config.toml
hidden_size = 192
d_shared_expert = 0
router_score = "sigmoid"
routed_scale = 2.5
init_std_router = 0.0105
norm_eps = 1e-05
tie_word_embeddings = "early"
max_grad_norm = 0.5
batch_tokens = 65536
max_steps = 4480
dataset = "wikipedia_en"
Below are experts of layer 5 (counted from 0) of a mixture-of-experts language model. Rows are named router (the router's row for the expert), up (a neuron's input weights, with its number) and show model dimensions 0-191. Each number is 128 + 24 x the weight over its row's rms, rounded and kept within 0 to 255. Numbers have three digits each.
After each expert's rows: "comes after" lists some tokens at least twice as common just before its tokens as in all text. This comes from a sample of Wikipedia text that the model never trained on. Tokens count by the router's weight.

# expert 10
router:138137163131169115122127125129136152106134148121139112106142139116110107157135155154146102127165120102130122123108174160122110180101149120144168094096133133123092119138134129113130126130096173136117141137129140205106134116132139135094115105092125123165137153114130127152136134089082085141098083113111129124118116161118098132119122126107128146112120135155082094104119119127068170132108141187146135143150103144124109109121142180091139168157133121112073138171165128164137113087098066102136095090102109144144134138129184169106122129128110121127116118125118167144153166106099147133
up0:132099110143160116175176106113124140133145173137112107109106103169145116104144145170135133107138172136136130197076123166144145120116115115112088154128146154131149167139095126124130147137113109120105121149122146146108144133105149118129117038112132145147136123123124130149137119098118126126122094119128159137127134125109134145100132135119143155177136135126094067115186090129164150143088117159135150090110094175106115108085111121101132173111106143129133157114113115138150088129090117114095115094149145134137134124184111123085138089119113128111138196115114143137115145156147133113
comes after: " |", "|", ";", "1", " —", " No"

# expert 60
router:146145133129129149105143139101135151082136156127125115106138168124080135120098166133133106177129126129128142151128140129112103125144159118146152101108095189098119100161128107169130111144135106148124180123150177129107156106150094116102097094144101089118107121164142129144117162118119121163108140069094152121094124161160123105130144112122120134159087129170125113094126094153087148144099156150115192126137095142122130105141128111126155127124142077078113117124145139113131112086124092116119116124103105126084158123072167130099093135118156128123091085138111133119118148092124160153
up0:152127108142090179149120143127088128136109124122133146118162135133145140171118143153125098116127141135130119137074129146126123131108147180114128155117114134183137164127114159149107110102114119129124119122108122103126122137080126146118112152121142133158121133133132171183150146177094110111146168101140116103109138122133099120104151123184126129160168119065142105126114114128167139141101090162166122153126095165103083106115146141141059106140141122121115091136144155095127164135103158137143146114127137087112151134166097140114134115156150107140137094112162060083160108137095162116
comes after: " of", " the", ".", " in", " to", " as"

# expert 33
router:167119140134101122123091147137174147134154118104102134083126127130119123141127172128081097119177093134152136145116133122124145143095111127186126118109122132127097108148154114121088121120129101128124132136147098123108120096112095156130110120113104139155115169131051139151139117180166118156167138107088156119111095159150156120106138124129121114133083136126132132138134103150047147105121179142110127114163111122115133154113134152123153146101162122112135144173151138179113115166138109121083121164103128123130096162122117137130140178102173118158127114120083138178150131112086123136
up0:139128117156159135147119114153159109154097110147125132152143121140128130132114111145167149139138082126092106161096150175116158131096127140125141118138092174132086116121128169113130122159173126114133116173156107168088137100127145118112160101088112176126136084082116116139151095176118123135160140108141110168090110141137115125082114098161133161096117176155139129133064126108125131144140094085139113165126099120124112149086098119131121122133136165099147120128098100141119160139105138103137128127122160170118127135159100151102089157110119101136134108116084193112099128127132093128
comes after: " |", " ", "0", "1", " /", " ("

# expert 23
router:162130151105093101121148149084167149140159123106129127135158144127097134136142167184073107136100098112148107137147170123124070106152136098213130119112172143101121088136129122138107127124107122122094147133159127142116084105123090127144116125106104128136135152116113127154149156155150113149137134111110159141143109137126144136113122133116131112134068113162137102081123115148099131101145119158113122135151091127159115098121144164122141117118124116112145166178118121164141125120141120144135132139092160157112134136133140147158115196092151095126082123108133152162182163083131162138
up0:103130139126141096146141135124114144069140130115118171129119133161158152153140148137124113113108122161135090139140141155106097134170168147166132173141145126153143140142108165125180116160101119124114107116158136095081124115112155159116112134120130129139142137180126122134132108120124103120099114137124090124179127130117131135132114099104138115133096146128129102094122101147081120077195104144128109080126132114130103151101180137119146067058142168178141124140129135116123146117140132148101096140122149105117128097119106118105164160090118135129160162171139160128164154126169147082
comes after: " ", " (", "–", "|", "1", "10"

# expert 40
router:173116156081117099142121184095165159100135136112123111103151168122129108150130168139099099147163149120117147143149160108127114147176157117176164101116164139107109065150142109135095129120121139109108147094164147132112125071090088129144128130153111134148107130135134128140135168147108093174139129148128126132147089149135134101101150144144133123123100116134122106094126123158059098090114148148132107101141100111148134109111119139082144114155153118124164168172136151151161103134108137101138157144112142140124124140077135130142154173101099090128109119131100124151151129084117122136
up0:101085143086131097145107128166170104121177153149097098158146111121160160134150144123140085147117120131147112147139097145125164155141092134149120135136129094100108134133145143136112124094099119119096124092154122115133109145147153080116133142114099109122153154157130105137192121141137139113105095134090150170116149120129131134169134119095165177122161098126139089126156128197162132134155117138104151114150127163163119133067110105107150128105157136103145141113074077123123114184093120117145135148136124154141108133130119110128115116123138102149106133141126049127118101123121115101
comes after: " ", "20", "19", "–", ".", "18"

# expert 2
router:136117168126125123119149138109146158099180145135116118093138157100134108161168161125107142114124120137169106148109106128101147143144130088181126088104125129113094135160141128138104109115109127156098117132156142149109117137109111162136086131103108145123104186155108134162071151108109100114111108108121162092141100164113105110088145113153101153108104130160127094107106102131064121122136175154109153102106096119115142134142145134145142134098183115066112145153141143151163128136140118150123094088099136093109125134148116116151149145119162133165122093142097122157146086106134160171
up0:105101166173138148143145149138118136085115123179145120128070134102115067146077100138166124093096117128155119148133105127124129124148135096162156085124120100152120135139118104106189153141110140154113097134093105123144131160096110093154103159149106088079138149088100135095128125135104128124126150075104082162105113162112104145124164134106134127107159133093160100136134113155131127158155116127124087104106140157150120164113124161124139151124107133117166132176065116136155125147165157135079111120106121134096165152114137118130157117125135139125130128132127137137162120148113111119
comes after: " |", "20", " ", "0", "19", "1"

# expert 18
router:165109129085089106127126141096172193120137148124083105150149161104107103130147159157094127140116134126147106154131159080128119142161136119146139141107145140098118073136131101140069138113133104107106130092170143131119130061137086137163110116124119144120117146139112141144137117152113103203142140108122119136125061156132152113113135125133116123143124122170135121106119152180078092119134161131132121103137089130165136133110155144096160149137139108113160178147136153129134135141107145122127142142098164149140129143099169133138125159113145113136090112127101111188145118103127147157
up0:171129150170132105143135118106095141109123141115108161153140176107112137122128113133151135178097142155131141140183096134100125100186177133105153136127128096155127097086137150123097134074109166148130137146169155111108138135134121121136143179153130134132117122118144146151143120131139100113134151138136094095097164132134097164149133155070154112124124125126092112089107075118113144139127109147094143174100111132170127120133138127147068158159087140094170159147126130117155125133166079117090116141171071117135132138117109145111083103120130126137114127145133134112108117146105146111
comes after: " ", "19", "20", "18", "–", " ("

# expert 13
router:105110123128109137086119162099099186094136144125092095116165127098100150134115181106097154132157127080129154172099124114128089145119175133160169144145135134108122100162128146160116127138095097146136148156140118145128133099115087134098129105125109110135148134139061097117092150147117113144125114082104107094119125138159148098122167149136142125123090127150107118110111077154094139140114154146130198136153119134138122127099099173121141105132128166115116171164125143183123127130102126175114121111120144148111131109100152146089111141100141162153096092149126133123155118125115114140
up0:111121146109055127149106122107114128152114129166119137077100065117121130126101131115154142142113145146145076140082152097145091167166149132133115126145135117154160144139113140107149094129111153099144099110159105127128111146105132154124149151126102143099146119120137136133152103123150164144150137097082152085083092135118149137138123111139111119108147096144117118146154141164168122132133142104142140114129107149119119142124121080052156082148102114137105160107163148155143110105144165093144097142155113106125171134122176142169125114089147125194107131142132106113110149112119141095
comes after: ",", " was", " to", " and", " he", " is"

# expert 49
router:129148159121106154109135142091134148124140126129138124122170170116083127111119160130133129139163131113112136152181128159098101135132141092176112115085148114125083142158134136152078129072112092130119180123149142138150130116121127143088164093086118111109090144146094139146111135140120105135114109130118137104149103123164129140106141130114091154148130144154127078090107120123087130086113124152164154146111104127128120105142182165133125140168179120107127144179137127155143132076098087144135077105090111142133097116116127119081103117121108089132124078148107152118138139123096111143
up0:103125166150147104176095172113112122121110159124112131150123130128107154139130107117140131110160107106107118129118118143084171108090130087098102128105106145121110091121109115122145126168142154161124122100157162129134168136165115102145084122089124123104147136144127083114164127075146135124108086135144156107158123159168139147152125158132123107103109140117130149107110123126134087148111110128108128114121112109114114109140155131120145121142150112100133120168128141156108133104113107132130069127151115105092152119140091098126120121079062032173189150132101123150129141113097140113
comes after: " |\n", "\n", ")", ")\n", "\"", "1"

# expert 0
router:156121147114101127125172114127138164094142159135138114106153148126052126131125159180124125183120126128131166142132145123111118147122148101128106125124117129108101123163132126140093144104136105127118186159166139138107146113158148100128090110126114105139127103180119116103100175088147139166132118103114130129093128136137122113104149141116099138115079137165108109099157112117084151126107174160128168094144083127116127125109130111104123126104174104063089142136135130125134118080133084145128083135075115121107131117065138143140110152116139118101095119136119148149104149139122158161
up0:125139119111138108121160095080117115130105167113137104154134125143140063134127114159165178134128172127176099133123123075139121108143138114111095153162087122105134093082114108119168133085083111130161157099150123119146139104118152069132112112169153094130157166171160106155139158131149139112123163126140118124117099172110120130129130111124119152090083089125134120095139111153116134107140125116128134119108115079181100131131115150126146131154122145137146165134079116105146149106137092171145099147131092130088119160118091151168151128131118106107130124110128104125159154137116132098
comes after: " of", " in", " for", " with", " a", " on"

# expert 39
router:160129144142073148136149137126155156113138136111115135138125151103105103100156183157104056145133104120136116118147141121142071151144150116162158133121132198142087129151106133173152096119107122122103114140113124125138102109110124137128119094072154110142128143160115155127119160161102130210125100132125183135101129141144113132115133133106129118100091117129096078094105101136111156086131143136121127147141098148102101097116117134082124146141154153123090170180105130155105118133110103124134121119076134143119118115077149112157122131118133132137129112123094173140131114093108129123
up0:116096134147110125174125157122131096124121108102097142132141109132136198170157136143131132117128143101112146163136170102125146095094160132177140120167086190113150137146095124113137110112119132134149103118150122150166172140156114168132143096113128141096143153134106139116169127067091166111108118125142100120104137119127113145167094104150161098132092130063109124122134132129129153154111134110145113137137156129141084120141134147157140123145130164135114132149070161151087127088109126125138138140109127136124090136112087176150127156099096143109121135126123166139125106165153164079
comes after: " ", " St", " R", " de", " C", " W"

# expert 9
router:136107141145118144151120150120144145076140154127122074082165148117083149144113146120117114164116131107138155148112140142122116160119138120125149124111144139123092111182151167137101109096112096151148154140155122121069098112109088144113128116117108125158110132186108143138100121139134102200118106091129103105123123106174128120097157122125156150108108118164125107106150087147098142167104163157123175103117130131164138165098120128107123099114199146116097167136121132133123117131100098132105133109121121137109129138096179160142130189111128147158088109111125132117131127109087134105
up0:129098097144166115134132113120134090109139135091144097139150138092110146102168103118120116128159148128146131149073116155121098109121092115134137168151140111090140119145133143136144125179160123086173080151150105096125167112162087124113174124115135066103146107115137140162175145174128135122101154165121130106094176126149125125108112142160124126099110123120161129140121143122122175108089082175120111110105139152122140097121132151123127143141146109127188148122153121162109127154115158123146121133118115153125134152147137145148126140199103174166152152090135126106152133167142133123
comes after: ".", ",", " he", " He", " and", " that"

# expert 53
router:167145146125125145136141133086137144112115155106104109092147161097089130130121139113152122167116119121130144119152153105136084164124146135140132142105106185084134086191104108155123119137148094140133160097140142132131170113122114129129113115124122120103109120125133136165080150101130087154113116123107184112075136164160101089114138131148107151144092143179129125090126130151093123115128150172101204127156081168128146118156131105106146124143153089091132128149133159122125123124120132075117139097103086150106141123092142128118106124101151126139099094146084149123122104107116148137
up0:149092137110137128078119133083156139128163101108075150119142139135144086147088099121170136115110148144162161119120153146126139106102177114152065136172148158156159116157079148141135137131161136097131136134135158133144128140136142161087103197149138121116169097159165147104082154136149094109153131094137152146139169115109140115167131101138164143155146111109115139106088158128141091121125148124142127114119146144119128159158114124133122129105096107120114137124155119133139152075145150098145145113117122165108098139129089090135141152165168112126133121165162104140137162157141110136
comes after: " the", " of", " in", " The", " at", " to"

# expert 3
router:148124176121120123094126127114122151135163119112129124116128150151106123136154153149064111136139108144142110158132140135116118130077122123174105142087117143126106163143106157113130157119125120113100140127131135148120109110116107130147099089079116151123141171135088130162112125131152134152146119135120147130107106172173146115110109150142157093127107153154136095120151118123047151120155138173116155130136093129125121095101164131147160109092175122098150133141140134137150147106107119141089114091065138127121111138130132151129105194122180103150100070145102166163173150125132151156
up0:153138172146120189122191151111127132131137153136099098122145142116122115142138161139109118091128110136117150146143127117141133154087112159125138083119142142107129133118120177127178092139191109119129112118117134086120106120157165138096136113144165107145159136129093139148085105137117156115168128137125114165159111149114177127113115099128141141104128169112122112152124086139143146111138123142115084121123137134136138105115135116176124119131112169103121086154116190096106128093195126152082152092173120152094112099114126148150161171094156148118158114120108166103136129128126114103
comes after: " |", "|", ";", ":", " |\n", " November"

# expert 25
router:114143208124160101127097161119117131106142158135130115092163137091105108143132134108137093145159119147126134143138116150101132170093137092186137081091131137089113130150123133142128141131104085155096162140146129140139158136107156152114122110070147108123128188117100152147125140134130109144117098113133147154155124150165124117099138117116133156118106168145125097106122124124084139114103155127137175124144107143097149110142149124135155159150163138084104132168177144171129113114141104130104126106106135139119078133125163137147076138143124115151132065157117117155165153090135128160
up0:094089131118100078136138080122076143148108144133127134137124102158091139169138095119126120156128152139098106142120121137118149117131140104132127093130085164127148106086149137146173097150127062154153119173139129124098117125071157151106160109110118126143147149126111129140179134091140127138107096141133135141120140108141117097123107090182134149111115112124169113137121143135145137103112155166119103187180132107149125113160136135146115162135138174099124107133162101141110134125167172105141089151111109125115116108083101170109139108100151173136115111086162129147114157151112124127
comes after: " |", " |\n", "|", ")", "0", "1"

# expert 45
router:109111179111112108134121134138139132107159133146130102093127134139107118163139177143116129123113117119140129155126158133122104158132177099198149083108137148120085103149146106111136148109077142149126125115180137206142101143120144135113139115059125166142106171133113171176117134114159120151108091126109116140153117149134135141105145118151122142108072119149111081091103104180089143102115147149131137130122126105120124101118166145122136107124152117114134142181148133155144130099106116144139110129118134136109143122127175144131146138113138115162142093113126154182168148123150155171
up0:098143147118084144114130134126109126121126138179135124146136086110123114128125146146147098133080138117142150188170133140137188124102101152097121165052113106121109140157100161095144111140163127126124104136149118117147129157166148154177113114135138149142132160116112140122138130137100119153127102116122122124128126143081126168151153141133154137126126126142116084149103101096141117089114129170103112115090086129121120131091110130143097126087106153149128161094123086129109125094198107135119118151166146165102141096174154100109088180096158115108151141104115112142139143138139158133
comes after: " ", " |", "0", ".", "1", "2"